config.toml
moe_layers = [1, 3, 5, 7]
normalize_top_k = true
routed_scale = 2.83
balance_loss = 0.0103
norm_eps = 1e-06
lr = 0.00479
beta1 = 0.9
Below are experts of layer 5 (counted from 0) of a mixture-of-experts language model. Rows are named router (the router's row for the expert), gate (a neuron's input weights, with its number), up (a neuron's input weights, with its number), down (a neuron's output weights, with its number) and show model dimensions 0-127. Each number is 128 + 24 x the weight over its row's rms, rounded and kept within 0 to 255. Numbers have three digits each.
After each expert's rows: "comes before" lists some tokens at least twice as common just after its tokens as in all text; "gets" lists some tokens that make up at least twice as much of what it gets as of all text. This comes from a sample of Wikipedia text that the model never trained on. Tokens count by the router's weight.

# expert 24
router:161099121097147119141126147137119111126121126149155149137139131101154116137124151134118127156100143119126128126146159095121153087111122162105147078113130145106116099152096135144083128155141103111133122100115150109163136153125166140123121133130128077113118093096158147098069090135100113116107127133131050114132156123113133069169127113132111201119181138145126105158130146119131178103134
gate0:108149121120138161115111150143163114123092146161151173136131087116125096085069131124155115115078145139168133134121134148170102110108088134153111154167130113112124101154072136146146081113121085129134125156169148149092121108126121109137121123104095139123116151161118152115062110141128141109144103132127111141141143106146149086133112165160134189108147095105112117137137112163115130144130
up0:097115150156121061115160114145132111114103136131105162150067122133117105139097140104140126107095143131132089117084092160138098152156154160110142160092125155133154162156120112128139128150102138107080120115105121112122137131110117130102159146118130112170111083113187173153122145148151137148090113122115143117125136111066166129136140140117101137124084116154145144157116102126167100133142
down0:150089117155121116144149126154125093109143152140147130114130107121100164151101121133126156139079134121159137120139153119140153147120154140146145152164132142139141111126093131127109137115112114087128119119174163159138136167153086111145148100148117105151112162169138149140076138127162168148109092116102166128096144131094198168130107148136098176087069130127123100101113108165113143130134
gate1:155106117115168097100162131152105164118132120142101126146127117150152144115128129123108127159145078107144127091101120123143157083119090141081099116108130134119122092111127190124138144128110118094072110162175149117160128096089140105130126153095105163155146137123123153136142136109105119123121117102111121129152134096162135107146148147129138184129208131132163148153106165146124107098119
up1:122095127158140148196093109108112108110125103095134123120141152132128138107133108134105117167131088130122125115105108121158117156155148160096141145121105165145111123153176171156162153124126177158141117133141104134120117156101127105096116133082133112122141119190151138097143132104109143121121195119154128131145096111125089123152156107127143138110140152129186158098096170174108143120128
down1:144103129124139086103114117161125127148099100141121115128129159136132119138122096133100146124162142148104137115164057119145145163130093135126145098137095133158103144130156111152150130134112099089134163177081130080100131085142107130125116085136106138130162109106155143157141113085141130139170108147104112156113104096077121105124132129134109167156186121126077094125152117113139116159145
gate2:125137100147114124090138129097173134153155135125156131140157136112148138117116093118100152068096144176144108133135133161128185116131105175112126112147096110099104111135140129145118128121126087121098149112184167142170134149150121142157148128169149126125154094131140112130081128171143071158116123104114166138180152153145139097172162141130118146127153158111135126099130148133130154106124
up2:139129098109154125129133129150104124136116105133159169129142108113115156109161129088099155128127143161117143136104100178095136125124138138109140129114118112113107140117138162158106138150142182071135125163141147119155099100172169167127099142176160078147095098125109111158150104158160138146136157135142166141145092137174157124128107126124161115165126108133116144127167108151146187098138
down2:188111105145078079143135122135167116158148159131123095156117139139146122187096112142132108116130136119137141126160112181155146119116114184100157093115106148120135116138131106182132183087118135131131105112157114128149126127104104110129100125130106156106161143123148120119089122124083142136134101141134090151140155138110137117130119191115107141125112110147142129139125174131181144171113
comes before: "1", "2", "3", "s", "==", "The"
gets: " ", "-", ",", " (", "|", "–"

# expert 13
router:157152117135167105093098128144130133105102115138141130119159187136115165132102168167133127092148117125153156117112102129140126126173178132121120170146135100144126131131104069138124092137101128113138085124135099085113127129098121097130122132135115213144112124161118159125145162120143099145128085123154137134144117102137111140142113105125071074109157125120102174142140147140148141150129
gate0:128108128129112106138131099123148118121100105126130085107160158117109103127104105141167121047088139128141112074106144148142145149154093167085117104161090140181140136131132163169115159170091117118108185137145148113134132138154151134163089105130108151146124129123089166140130134155106132141116077127108111100111115091133142143148110143123140123135162080159102119142126139125140126122112
up0:131140145107092127107108143112128139086092081117115112115173146136149109120123149197154119130088131102162119183129095152114114114128137144103126107146141116132131114108083102122098113188084127137167153125128138154124126094103092144152125161119116146122151122106172105134123181163139108072120094106156119124125129114170110144116147142120164138121090156103114140116153090117120124093142
down0:121158157117126079135152135131144177130065153108146124119161123134112134115073123132146115077109139126120109134136129141136175105112160102152086129098092134104155163114086101092130113079166112088164137123090138143150133170124089140106125107097095178128081114149139096105130123134119132156156126108152127145145163101141123139113118150081131124129134101129116116111124124133146173135147
gate1:128146162126087141085119139136155113108112126088163157148107116122156117135126117141148131116124144135155054156094118092110121119100131086140159137131156127153126119116115091135138130140087133090099096151141121128102084103095121111112162141126142150110147079109125115154098085125150074116112109086109151160145103101105135093136100139104130141108099102115102114100138113192138144162115
up1:160072114150098106123172122127127200142128135121131120094090122113126136128116157164127163124131081129104080110142141111143132132099162127116162147102147129165154123136117135142149114117120138125115170128123121158171108131150150142097136114110122129136160112088134167131135142133126188156101157160087085176109139183133119131153144122128155123099137135133084158124101136125170147125166
down1:133131157107172115123135102140182121109168140116154128119151180120089153089111122133128116108140091103138154149136107086123134129173106120139121128142122113126122125126152145136132134085106130135074104131155116129115149069082086112117154154111117140147120096121111139135120161115121119132113120123131107099152161167148157129097130113168131080135155149112142134124039143137100136176097
gate2:120092137130133155076125124108124148092141097139177096098131129174128124101112147138164147096137090077126099118124103142143124153120156109123096136154115138111133187066121148149095132150126121142110134136119126129105151133073102107107119130123105167140117142096089105094106175146123108098116114106124119068163120095098099147126133130162103121122123135134151172116102148170114123121111
up2:119098105118109133137106097133121105081099157153133071115085141108157143094141118113110100123095103125126095107119093084130176115150153100124151148130102110111186097121119149128132184181129173154158144105116106130101110107098131132132096149152105086121140128136131101127116116135113106117110154143086161114126130098141175153138144124111154140121133101145127143121110142152120091066136
down2:087090135121125170117131139159152126177159135162102157075116083165143146115122106103123125154110134127113093136189140172104120141147124122103121115117147178120131121133106125125111147115116132090120132155123108155150118166143159151148098118128111088122140157096120114108150179148115132128127097069075150150135135138111119143082146162132149095126108168108113150149111125089135151131104
comes before: " the", " ", " a", " \"", " The", " his"
gets: " the", " |", " of", " in", " a", " to"

# expert 22
router:101132126116117170127139157107134053165149153111166164149136164121117106153150126147104146153122114114097128104157122091090134153175108135103157120137111125150136149156119142122137133141139129093141152155169100141142132122127126168130144159141139106140171129107108137162075123128084109189143149112097124147153138135102150125206124122133105127111129147117086097147151133136161109156136
gate0:136125168127108134116099140113131133103149129113180107160108145139142115151112137117119138153071119118123154137184138097133155106177102113126159147124135141119110119154079099174153144138094127140100130119129111106075133136093103144124119117144093115143157120152076120095124121116117150159165120137087156117137117099113147075122113091140091141156125178140125062100116171133119120132120
up0:183128108100095122155124117127105157133116078145103122086078148130150173142103155118123154112115101096118114100126142148125150152161098158174190071132116115109100133132131148156056146129120176134156104120152104111119089114098131149126104129114150117123146134128124123141143134134133137131107128091145093117103145118139130112134128113123124150103142110138127073137186141122169143093114
down0:164123124130147103115127111141115123122110120158108145154179117131116136123098116127132131088114117106108122160098113130168109178075161091123097123180127152151133116125165095105124080128136074092155144126094156108166120122166122146096145143109134184156117111088160111153139113144169115114130082104131126128191109140128132175122110106119152160133105110124130150121104122131139160148128
gate1:110141154131177110134155152137155099142137129127166126135153120117140122129109138130153112124087152090109119179159120107156123113138120133106101114119137122150103147133159125116154109147150111105138170116086131085152119120120113147131152144184121122145101195160116123155098153120124127142121134136091121093148124115119134104155140143080146158087149156098142056115115161153163151185159
up1:108147174111163160134073108119128167106123152092085086132112152138130172135110134110155111116167100147149104149088152113123133128114117129107149096100110122122079126110140129135147113108178108120084118128133100145138093134151176172085127144127139140127149140114149115154153192114087139132128165169134087117091107144136128123125151135127086125141105151085139137151110158116137112142114
down1:120119115107138126146119174170115144127155107081142135150139111120139138095150127124115087091148117117132116135155134076163127141133132130127091142133141131120088142123124147140095066181140156227174116141122114132128102144128155133134135170156094131158137132132097141139151132129149108097100124154132131135109085128161124096126138066128108110100133133155173154108124152115118157108124
gate2:141134104156107137137087149148136081150129148110124114138174148127111087087113089100158124134134155131141140141161140110140103085109126193130099130141131130114130112133102142178153113080157186066102162100110103092130133130117132120154135118134135102139151146125149130111114098137143117171102156110085103129145100133109130065101148115139140134130139167103156095139110131136135096145114
up2:166134154099148135132146125117155133109120157133157136125129113079163112151127103110156150149113150161132121118095123107118072137069114141125145140121127151129106112109092157089127169157127131127157112110118135119126161146105165142145121128139142191125168158122134130151140120145112141172109102124121124167140098103086184143150145093129154129148064100151173106107135112084105142152116
down2:100115140118104161145140102077117109160117132152102135133117119094123111111104129167131084063068123116112217132114147121103120143148097132135165141142119084115108162147137111118139135142159118093142149088137102087109098140121101137155140125138130155121127086151144148117119190108108128125113110097134138113140109112111101099181104086155126115131155128112131115149132121131118158140137
comes before: "1", "2", "3", " was", " is", "a"
gets: " ", "–", " he", " \"", " The", " He"

# expert 9
router:127090095141135143148131137091133113130115149126130167126137173131109128136143095122141090112119120149056148126123088102110138142169102147125180123153130154147123136145151124133154150157098099118138132186097122150137120145145114082123149136118118094126180121118109138157068104090138132110132172134125080144125173126148128116127106153147123185113134143154133144146127129150154167172167
gate0:135115108096154122136088117139161152119107089147115121124120129128129105121106112164141130161129110094102122111115115068168164110123095130146121128115135116119166156097110073142174107146118088136148135134164122112146155091132089127085135120161097120147128135140073179128126120151131094113147109058090125161140125157113143115119138154125128117139118116159121098136082163100161150154146
up0:103143130177147113168121119146102064155105106097086103117121127144119118143156147101156121112104161104132150166140134107095135123137132167130119174115162140153148115147147122151103105145156162137095132163129090155150139140141140168145158116119166135178084156140137122148094137100125097095145115129079142127101118116118131168124068114095168132096142127131131109123139110107123086145138
down0:133122115166119154180156136145150122127154137122157118134121092127150101148114161124138145150162115134096163123121192143137125081170095126142079126144106125090115133096173149143132157145106104101097091102133131113120140095157140126092134148122134125166180145114137130136127170132099085142117090122116140121144096102102104095130147155123109139167114140133106123167129131118166135082181
gate1:105119127095103117110096127102118093110116125118111128133120130175100147098101111102151149134119115111107149189172144118126124112118116162128142182099167152123116111130108113138169139152131124108151132082122134112142119150130119136114132143143158140108148127130159177103170145072149086125124137100086077110130158119138146125118116133158123143099135095145101080089099174131091171159105
up1:099110133120148123125083113157086130154166145117173101111127126096136163122156106069099170140114111125145142048108128175103116112153113150111118135117086133121169124137128116132124110113129087155173150087145132135109119144089129146164082134150119158149131132140143121113144154127085125122175157118157141138099133112117107109142127113095109088123112106110118125128120127108129074133087
down1:132122097143112126137123152145070140104109165136108125143152150136133172128135124106122192168105118113104150076167159164135143097095142118095139191130137126145123127112118117142129092117115151125160106132098130080121112112107158169159119131128101128095163122122146149128138157108132092099096166163138115137076099127092117153126112120151084089106108112160139155120121160128113125135100
gate2:104128135121149150111109092135086159105120111141120075138112176138122156124074083082128107138102117109118156159134124174118135119110170140121142122112111142149131150159143171160109129104075101179124169156157168138133121099129131131132124121094094136103164154140130114132088151110096122118136096133132114184180125157160139091110139140154107127148151112135153104122119114145120148106150
up2:129115126084136137159104120157171114130183176123134132129154140101128145138108117161093151139142115136152122087127137123123161140163141111136115069150180135131140085085112147102155116137145150149139152120093080137137152169157107089125102160099117138110144149135166148151108100098145102119149100140113122109155138129117147164117197126111134136168138141107127110074111134144144150105115
down2:161156142123161084147110100125126116095152160110119093120144068139113184162121119142126113148121113125139144102133166124153164126133147145148143120137183164166139106123154127149117168113114135144079122103179120100139134099117138104140135133137149176118112121110081123142101156137096117136146120090101135123156103129124185108111127131122079144123118155104146111123123096108134183087158
comes before: "1", "2", "0", "9", "3", "8"
gets: " ", "1", "2", "0", "9", "–"

# expert 19
router:105078094131105140144124128100135131135124146139126101123135095134137112117100152132128142181100150115131148139124149139158147100083120161121143126117121157119111105149134155143093101126123134135090094122111157100148152134137120143143130073126158089067149082098136113090109065138134093071120149112133144117144132106148101119120133087134159184109147131153140118141112147122060147096115
gate0:118150112121107142152078156146126152124096101130134137123161123155135091098166109175173093142110144161117093133165143138104108118126110128084130148128137142149147168119084148175109131113124108096121147133138132123132093139084113150115150095107135153146136143111160105087131102173142102114114114077131141088169155146127096135087083111120119162129150113127081133120132152169129154143147
up0:143134112159117161122135127135163096136136153096112127125065105159103173122094109151126078128150172137129115152166106113148172096131157104126132090154140145145137138133167135128104138130131139095140140099136118142178137109155113104120114144161146122062132150132123105126076121112071109109120129134148127110135128099114070068125134113113119085144142117145105079131128113094108119128127
down0:094079117091122103120097098162113171138092122113168104127151099124083144157116129143143155074102163132119126133098088127140120074131121160102124113163092153128154111132111151129122135093142137142101121127140080160146135139114093115103129095114086105151130121112106090130125117090146162112138135138116112158112147149097122161143121136126112092162151124082110110176150120178130115144110
gate1:158133111102155118106089110147085160139094153152101127141135151136164143092083115116127097143132133082151109133154113143139137137167141135098103121138096100146137115140156155140114128113108110125071173157160176153140101072120144137113157128099168149084140165101113135116119132159118120132155115092125133126167120151139116106089146114150165092111105118143117152147090161154099153117147
up1:108107132097124133157147126128170152128182126111092110106120128121090095129152088117113147118143124145141123147144124104133143153126126072124207151161120144155118118121136137085102107145112088149098113066090065102115122170101126105089136116127094141114153116138163143133130162151149128124125122152122122110102146117093119139169105144125141164147141134138177110158114145116152142159103
down1:105143182129099121094124167129180119091139113116190130143102115134096150133143093107138154131137132134091146157112146098163108124104138149130155101109169134175121149150150089133156143113130119101155126109179116119141138123109144103150095112138157187136167204121081120150127125115141095138119117147148132144115129087149128151168124130137108140160118124125160165125117151113120144110143
gate2:124056083143114134127113117160148113165129127119131060154106142140075159131107151109136087156144107172125090140123158129105136110146123104068142101085112149154156127144123147123113095160131112105099127112100168121125139127112099119094104107106137151172126142064095151137093108141140100125102114122124149097145104128147103122127149124167131140131138112113120117132117111138094143165110
up2:071159198116132138096167135126121184104110104121159166098130156132127135177152098124131127133112141158115095134143158164126133161141107141098150082156113156089143102140124125130098156133147133124083090122147126110166133107197101103116120130146144175097140142139138108144099162132135135098150154128147135141140135135161146128141143139107077129098145136141108109131125153132150165125120
down2:130134116140130125117165114151107147119121101132146153156178105058111113128112118127142101126135113131148165113180097135108147145162107123165112147099129096098139127129117117142103099119138070107178135157144169164091141125117063112156138155156125099142118111129106109157112151137099123179086134122145138104125100114118114127143132167154126120119128116134139061136119080117111146104107
comes before: "\n", "|", "-", " The", "==", "The"
gets: "\n", ",", "-", ".", " and", " ("

# expert 23
router:161095120111135128105097141120127103115078088166168138149109165114124145135134097122132144170120115135110138100122195133136165156115101168095127131107168143098127091116144173145130116177139106132130148134162140124113120126158144113135115116142118141119135127111130125137130118115122103147128122146103099152136215117132180101127133156157139140111147161111106047123126113132098164138130
gate0:132122127104121095120111155119141110101093121129146138132135131130124128117164130124119114124149114147124095101112146145150136126133114162145104095115171136151154113113096156139166129137117110112101161117178113113154092120094118117111080148140109138123102134062101145148160103171133141180093116104110129134126120093157160119108181117127106066130165114106050116135099113164094126150142
up0:114140069177093149154150131128146128105120095109147115134130124138132147138160131154100159149154109176140132168079133154107144129141134140089146046158141099109089118113133134150120092121127116120093121143123117083124112148172158113091122126161110088111141122122123123124132137100171104120123125106125120105085138145157133125127141122132156164130181140122162092106173127113115077137136
down0:112104166137129170124151135122133097108187157144123106147088126144124129119133093128099122138134111139143147108154117137155126178176134137154128126106112120125131114123080128096099085166125161120128092135142130164121132097157098149137107117122084067150115119111136154144129078116155154142089116123120131114090098112151134121157104117115126107114122090155095184102073095154132111091129
gate1:132118095097105144145130145159145081114116143144159088141122101149061104115135122146135107126119115103123140151148179093145134144130094130169119149141151137081116105122092151121091134130134163142138154124135146154119156104159096117128137082115106145141134158115121113132169156133152117171143142106088090086174188122143138114131123127172096151137080148128099102125132154162140132143148
up1:123116153144128149110138154089172155107115136141114124129110162126133129105150163134106088175147126161138133141087130106124125091128124130141126141146119125132111142150136129163149168124143143118129135145127127151091150133073121145122137122116085151176083105154112125132187174127149088170129090050160120121192091109107112127143138114084129118108120170121135120138124124141117173136137
down1:128130131141108153081142129142126118140110116115109107107153120114147090140139117097150149154072145112123136182157132127125159140119112128119147127147172128135138126112136151119149100088096143128134160187145170178190095122151131102156104124132166162125165084106126117109136159132066107118115113137127110141129133139163133185126103150121123133148146114100116089144137163107147149072127
gate2:136134181109118147092076161109109174102113098152131110128107123116106122123147137177142125100129147118143139141138138063141125121107151125086171121107126149133129105110112123146109100154095147070121136109127106170170122112139117120108156151150183158106171140092131143094172163171110118095111108140102129097136130096113136119122136126161108151131154179130117144094137113099115123134133
up2:090150137114109158137132138132127151137112122146155192163154121107091114103180110119131136106120114122169120131142068086103114109155140097109103105093153139150130085150176082152124141109113127103107135131145148116133128117133176118147106163136145138119119135166149112072150144120102090090138121139095118154139151109176092146102098142129115158139138131125100103126188120131128132158138
down2:151117105144125140124123158125109119140127118160177128095105139119166168119136114132169175143103138159115097093100146111132091125157149124102121122107136088103134142131123113149123118192129081147137133101137123113114137105107191155112187131153102160150099116137156120115113159111128168121191164162142112166145145135097093125145138140090164095157122129145134135160138132100140133127152
comes before: "1", "2", "0", "9", "3", "4"
gets: " ", "1", "2", " (", "0", "9"

# expert 27
router:114089135161142164122109123108144104172154123059135140124143089132129145141134123130143137169111149121145127126112112108177160155137124154160093139126098147132151132121126091162138139098137183141117113111148203118158095149141109189135133157119154112135086145179153112103143161109145146099095109167125148149134110148136136128095142156129125122138119084157125121152124148088113142133132
gate0:141089153126122139129086107124133151121166073096091161137095099154092115164160105140128111113100141119128163147142106087158158155125164159111161104151130108120141091140128136148098122122101128165088128139159161140142124136097140126075122090121166175136101154149141146158128122113129117157111139114119141136149096097120105103159107154120157145122143091070138093132127118138117092129092
up0:146098144113130141140157151094125159138118103187132108101154182102108115098187127170144157102100137137144109133112141165118092100147131134176143099133129134120135141104134136103087131124147159144141124136164152121095139134128139106157177132136141147137127155138124135099167166137160140142144148139138143099129102139161081137172142145137145117120084172115164107125129167111186165124107
down0:118141143141119172132102145115193122142145115134135127110133076136123114116147119129161152169116159127131126148157131119112123152106139122155113165094087162121131109118111112100108111119119191151127069131146128149113118138118128177103138132117102117142144076116111139094131151131107115180171170134115077101137121141087082105129114120125107124108055149136131148105101153162126136141139
gate1:147089144123169141149098115130119140171113089068131115142100125098131086137118080090160126160091146153086124131124118109159156081146102108144109141125171159161159157117092089159122121139101161148124155119131144123127087133107167121120152146143160122098101104175134108135161152103099096138097120117133115146088123137144125125128139158137103098144112107120114095126101153149106111144149
up1:145146120140113101123114111129136153077135120150122129125109079138139173105121138150145132090173108133199173097110130123063160142097133083127154139151111095093121098141176163123142159084158112134112116128143120094125121125149127153129114174113136119131141127123125150139099092115156102123144135110122119103169090127138137123144141075115116171085128129143164108158151123104124146102114
down1:128086129136128116143136156098126186089097124134137162108130107132143147088101125118160124130150124104126147101144134106073162130137125126108139126125163119105113115093150105125153147114141129126123115135152115114141126141118125163115116122127129097107157141132137142089106128132178126125104113127169124095130108096147183107157170077163096141095122160144163024159159130128132103123128
gate2:164125176115131144085120135112095148134112122098134137137148144143130158144116134152113125156152148140122122113076115155144124152143144132113127076160152084129099161101083079160134128109107122122098162140147138126150083170136112130132131147127177121152116159118142107118137154136136101108142123109116132117151098151088113093073114143132121130131149088141091072095103079121086115157161
up2:143112101096118126120152151128102106087147101093117092130132131115147087096113128138163106148131086142122109147145169157147111100163132165156144124158124122130145108182079117176131119120095099160150149131101114095175111127122102106150146160127131157158136111135114092153159124127140124153123138147126161110179095128088145137103154124128146127135096086145164141167163083104116142105147
down2:147164105145167115162155176132135126134134155151112119141146074116123102171126142181122088094113128154115112129148116141128124134131167144135108105153090105163117110098176139130119123107115110170074136155133127117159154143106122077129142115133116169140100116118141127127137141120137179081118096158106148155085131164159150156117142125174115156123088140145162123133098115119103129141157
comes before: "\n", "-", ",", "|", ".", " of"
gets: "\n", "==", " =", "%", " ==", "E"

# expert 25
router:148122109159114127084139137159110116171180095101120109124124130082106080138142160134144151171148150147153087131138177109144159138120118114154142141146134153146136135144121095122141130116138090117155150094118137159132164156154156129164173166136140131139114145166106086130124169143136127150148115142148129151125186167108153118137146131100139168136170100138121097157151122123113168129175
gate0:125134133134126143136137142164109130141097119110112154166194139132134115089147119129096137179144159092087128129127156102118161129129122143106152120141128103101117168157120142104099147124152096151153143112083173138087131159120166117135138171101084166182159119154118136083113159105157138157130106096114063148139146138116107136133119132146125107132138118095137085136111144148125127170122
up0:160172142106088177149166097142122152121074141159143089125101170123154087157154127139131196153117128152117110151137095139142129102115178129107147130148103094177137086130131139120105149127126116118118116144137111083184088146118144118099110112128112140106155115118132158159133100128127155118120105123104139132134111132142124128107134130162176112124131182108155148127148093108117115109092
down0:081124126105110166122121108124149085091123129131147149097146159135100139141192156118140133102148138130139145131123091157127052120139147162135145147057134104159120148113134078115147111117149090134124164127165151124108156154122097087119146120135097086134088144120144138134130121097179117122119117099126176143148117146130161111141145120141126122169137116105121145122101122107160154161151
gate1:119112119157129132114128106171103066173121102109109105176158165116097136098157143130110129131131134164112059115103150162114171126119128164090141168148127149118154162115121116140148128146132101100108118132152142148128149138110147104145087117128134167165119130129106149089118152157158141123118115101091136111129162137135175165100118157116147123121117112143109065113151095156118139100140
up1:115172126108094118118172120149117153139114093092152140153069170104130124065122128133118151139151111152108128108096122138109164158105106104133121124088112163163103157145139101146173125124098147155116113119132124077151110165138126167122143115132121098119121172144094126137112081138120139098113102125152092098132154144182149140136109116099102144109146136083103129131115135082148116146112
down1:172166139121116111101082116156132097121130171145115100123129101140139164129111154144086154101137125128111136127144134119131150144130118157112104126127124112156149097097108155156096148105100077130068154132171148157098112132079092147141154105161101123152129106110098154106158114173112156130164115163141156133166133134127173131111102177135122125124110117164109085110089139129141132105147
gate2:110152133121125125166127161149144133174112078072112146160142167106163065127142088129142180087120170153109106148150140149169157127104150125121120145169099115099126135113142084152154123130108163119094143116132137113132154102094145114139159140116155131123143152162109105112118145116071140137167129129101118128094145099112150094133121124168144139144112120119127072108131135136141096120116
up2:117124135153135119110134112157087086147135119159126071143109131104126112135156087124144137163152138121114135130147119094130137128182086123152148112159144073123151114138106133105156133134138130144116127187132153171113129130107149116098102133126184133088122135134147156175161183130112158129096175111142150117173115101159075140150142122108137102126122153153134152130096128116182121147127
down2:109147135116099094077165147117074132139148120140120123131090170134140127127118119086145130126128123129126104118102116110126131150132140119162131113120104131148119119125119169131163111122110143134114134137152153132171121191097126120064126112120088098177124093079117167193141166122125156130134142147111136147128119138148121118075162194126160101139116127114116117093107136112135169106093
comes before: "\n", "1", "-", "2", "|", "3"
gets: "\n", " ", ".", " (", "–", "'"

# expert 20
router:113144149148150088147115093121132144144119109144102133082124155118094145132125139144139131096161110161127131115092108099132150132151145100150118152169129125181103078110140121143116112113118145109120085130151164113110141078132097074128118117117124186127084100111129163112156151121141140126122116130148143124148102092152167117155124090139142088101174134143060152114132111172150130154143
gate0:113126123131112068109122085143124152152135169162164123161140114115101149102138098093147090084111088088128148140056112100124163132150104136111154128161131113157139103124148137127149087147127106102110133116121153130084149108145108085116100138170113139114116107154119152098133149106119144142149105114125143114168167090139177156117131132132120133114149150113103099093176143135109099119129
up0:131090157124124139141140100144151123097131114102145132107119149165112111137143124113157171114108160080106141097105123171154099075095077138125106116130118125142119110141102118143126100133162129105140133137111104124164141124129125157102149089137097136177092118116128157143101083138194090150081084167125117103130153126130139133089165152156146126124121195099137119125146111140125104120119
down0:127116147115132150135148168131147162157135084123109148102155141162112151095110136136125154096165139156124177121112133148171135129182115117113133108117108112143118104128124133143165126117117122108122116123141188152079145146177111103138117142138113091128146089050117086155161133098124115134088178108119141122170125108139103146121132123139140171148150121169109096144112092141134099131103
gate1:117114108112136106127125137079129105118115120134125109124150143126113143137152107082124080065128126099115101110119100117088122124140156158121097157137155153161169156060138152131108113123113106112111136142124156116161109098110169094139131130121129137108105107108087193160149148109140132118107125141155119123178139143159126113165143118123138133143088094092127133183091143160092124165124
up1:114124106103173136098111147123123149130113111132122134150147144157134167150114167108128157099091110101162157136138135114116112108150093119122119124150150149091154106147147142119143117151147112130129125159153125134134109105140085152149076122085129121116124117184129131159116147120150129144093106093145127132130065130145077153125133221148122178136089144080138135117108128111150165106118
down1:130138134118095130125113120094119142107116167116174162136139162095130136125137086136141138154110110123111162109165089135141147146131123164131089128120177134118156145109150144105129138156145086130154157148127150106160112121126136164091115157137157086119135108109112114105112095100108091117126115151111153113113094128088139149164124166115139128098107112124159031179154133158154133110149
gate2:138131106138086107147114147175128130180127089168080118179140146099118105142111106139135153093139126142162145098145133119147114158094117166127135147127090143127136112103102160129132130123090137128130124100126124119171112133098133084065116140110152112070125159116113141117108168085122168129147116126112152139134112081142127113191132131163133140167160102115136089131126125146108122139162
up2:135191101132146126085122147118122149130112132084131119141119069146121134103132140109132139137106093101156140164124105116103123144124161121168141122098146127115129140127123106165161123125115106116162128105117116089126125186110180155157146076135161081128131139162138082109132136133123123142162112098118152120144140180097128111132097127121143135169155146090111143124145127154061137090158
down2:159129166162123125128105143126204091148126137086143135101157146147157136147120122108085129095151128111148138150150144107156126150162130131144155081123111082105102121118153093175145116152122104122083092156101131124124114135139105138120102129130138101110122123128095116143138084110119101127141101096110137132095127056133127128147116113126155135109167146161128165119120137127063170105152
comes before: " the", " ", " a", " his", " an", " be"
gets: " of", " the", " in", ",", " to", " and"

# expert 14
router:139132133141134114164099130125176142134098119105148138115139046144135090097144115134132143106112126142123111113134131145119084107157212115116147112120148112137147120148136143143117139114127094170147120130110129105140134106083116097130122167116130081131138133154127152162179147109134128137142135157102145163091158152137104119069134142163118188125089145123156153128131146148158116089115
gate0:108141126095127120158145094123168135160092145148196091118128135139078107130116096119126153155133144103112116130123155127126099143114128117142106165109095163166130131130117133168140161130096120166111092132143166104128116110148143133085104134111158148118134163131111137131164172133137157128117125143112140100118118169121101109142088142137119165121128124089123072093090138151094088142066
up0:111105129129113179121137130096154111102151151121121075117097109163149116074075161091110145134157122177123126089127126188174153140107136133092130099156129124126153154139142128079127121155142089134135136112123129144138159088152112115142091126120094115122110108136103116131113163135149137118131111110129111116115135101166150169147085131119118121171154088183112123134153147115132096110157
down0:171101150127188164141111139137142145138151122113163136188111128139144125133164103127127086126113122150085095116137118118119118131097107117116137111120095152130134150145089093158101140108131111153144113068083102145156139126080096085137125112132142151091108135153124117107086110094105134081120146115136147113106103138100130147142117146098149100161128114173145140114127132154134150113060
gate1:136146111100125177139108145119113127077063125097144130072093135121120144139124116101114135116151101156144102129150117128097071108135153161100166119183159104131112161125133107147169148159116112169135160149101133132144111070081081108104156116139099149138131127151134139144116136147119103147169108127101134123132115159167120149151119114109125132163160113155131120149120165149144142117146
up1:141136134122132093124136091109113098115130124133153095140142131100118179150131133127133106093170151102158152121174183139123100093099165193101132131127111184108131131109109130147155142139100143167148101125136113093095095119104124120130102126151127139118081153115130118118125149158103130088160121120191139077133153145101149065115106130134116130138161145105155153133110116115116140123097
down1:138125091124098164150174142140146166121138135135113144118168096146131112124143122153082122152090125122125144170137131121120142155108174105149126108114132133102125138129132142116125148116137111112133069110189139131106113159157134133119149107146178130109112118047141125120148149139150164122131191150132158184151183173114113078131136125131155134114126137142139154115135139091114104147141
gate2:118136132145118145165103122133123097164127137069126147141122112145173129086136087141160119142120117135154131107133133091079124124134127119119157104150109114129156139162125141198127116122129129106120150103097133085127176099126149096125151127153126133145132151147116128143154175129127095159088145126115182156102143146136141091071154139161114109147127124097132132102127177147117150195154
up2:091124113144084144105120152091093136091098133144137130148115093129174145107143114124145159118128121136110161107157119189120122131120115115150143110147134090128154129151159134175171111160131142098120144117143165149161160105133169172146147150150068136153158111146133088117149182136097119130112136116136095117108149135142103135130124075118148098158130133083129132095116105159114097164125
down2:132140141161111138113132119096115132075133154159145093102092159166142094152141125151101113067107109103087116166114143155123144119083117124134111164170169133110111156144130108127126133152144081147150123088114126132103118118119114153128118164115129128115134144084138193096119116114123128124129108103124049110118073148133129117141117123139188097142136116111116117125108115160135113098131
comes before: "0", "9", "8", "5", "7", "6"
gets: "1", "0", "2", "9", "3", "8"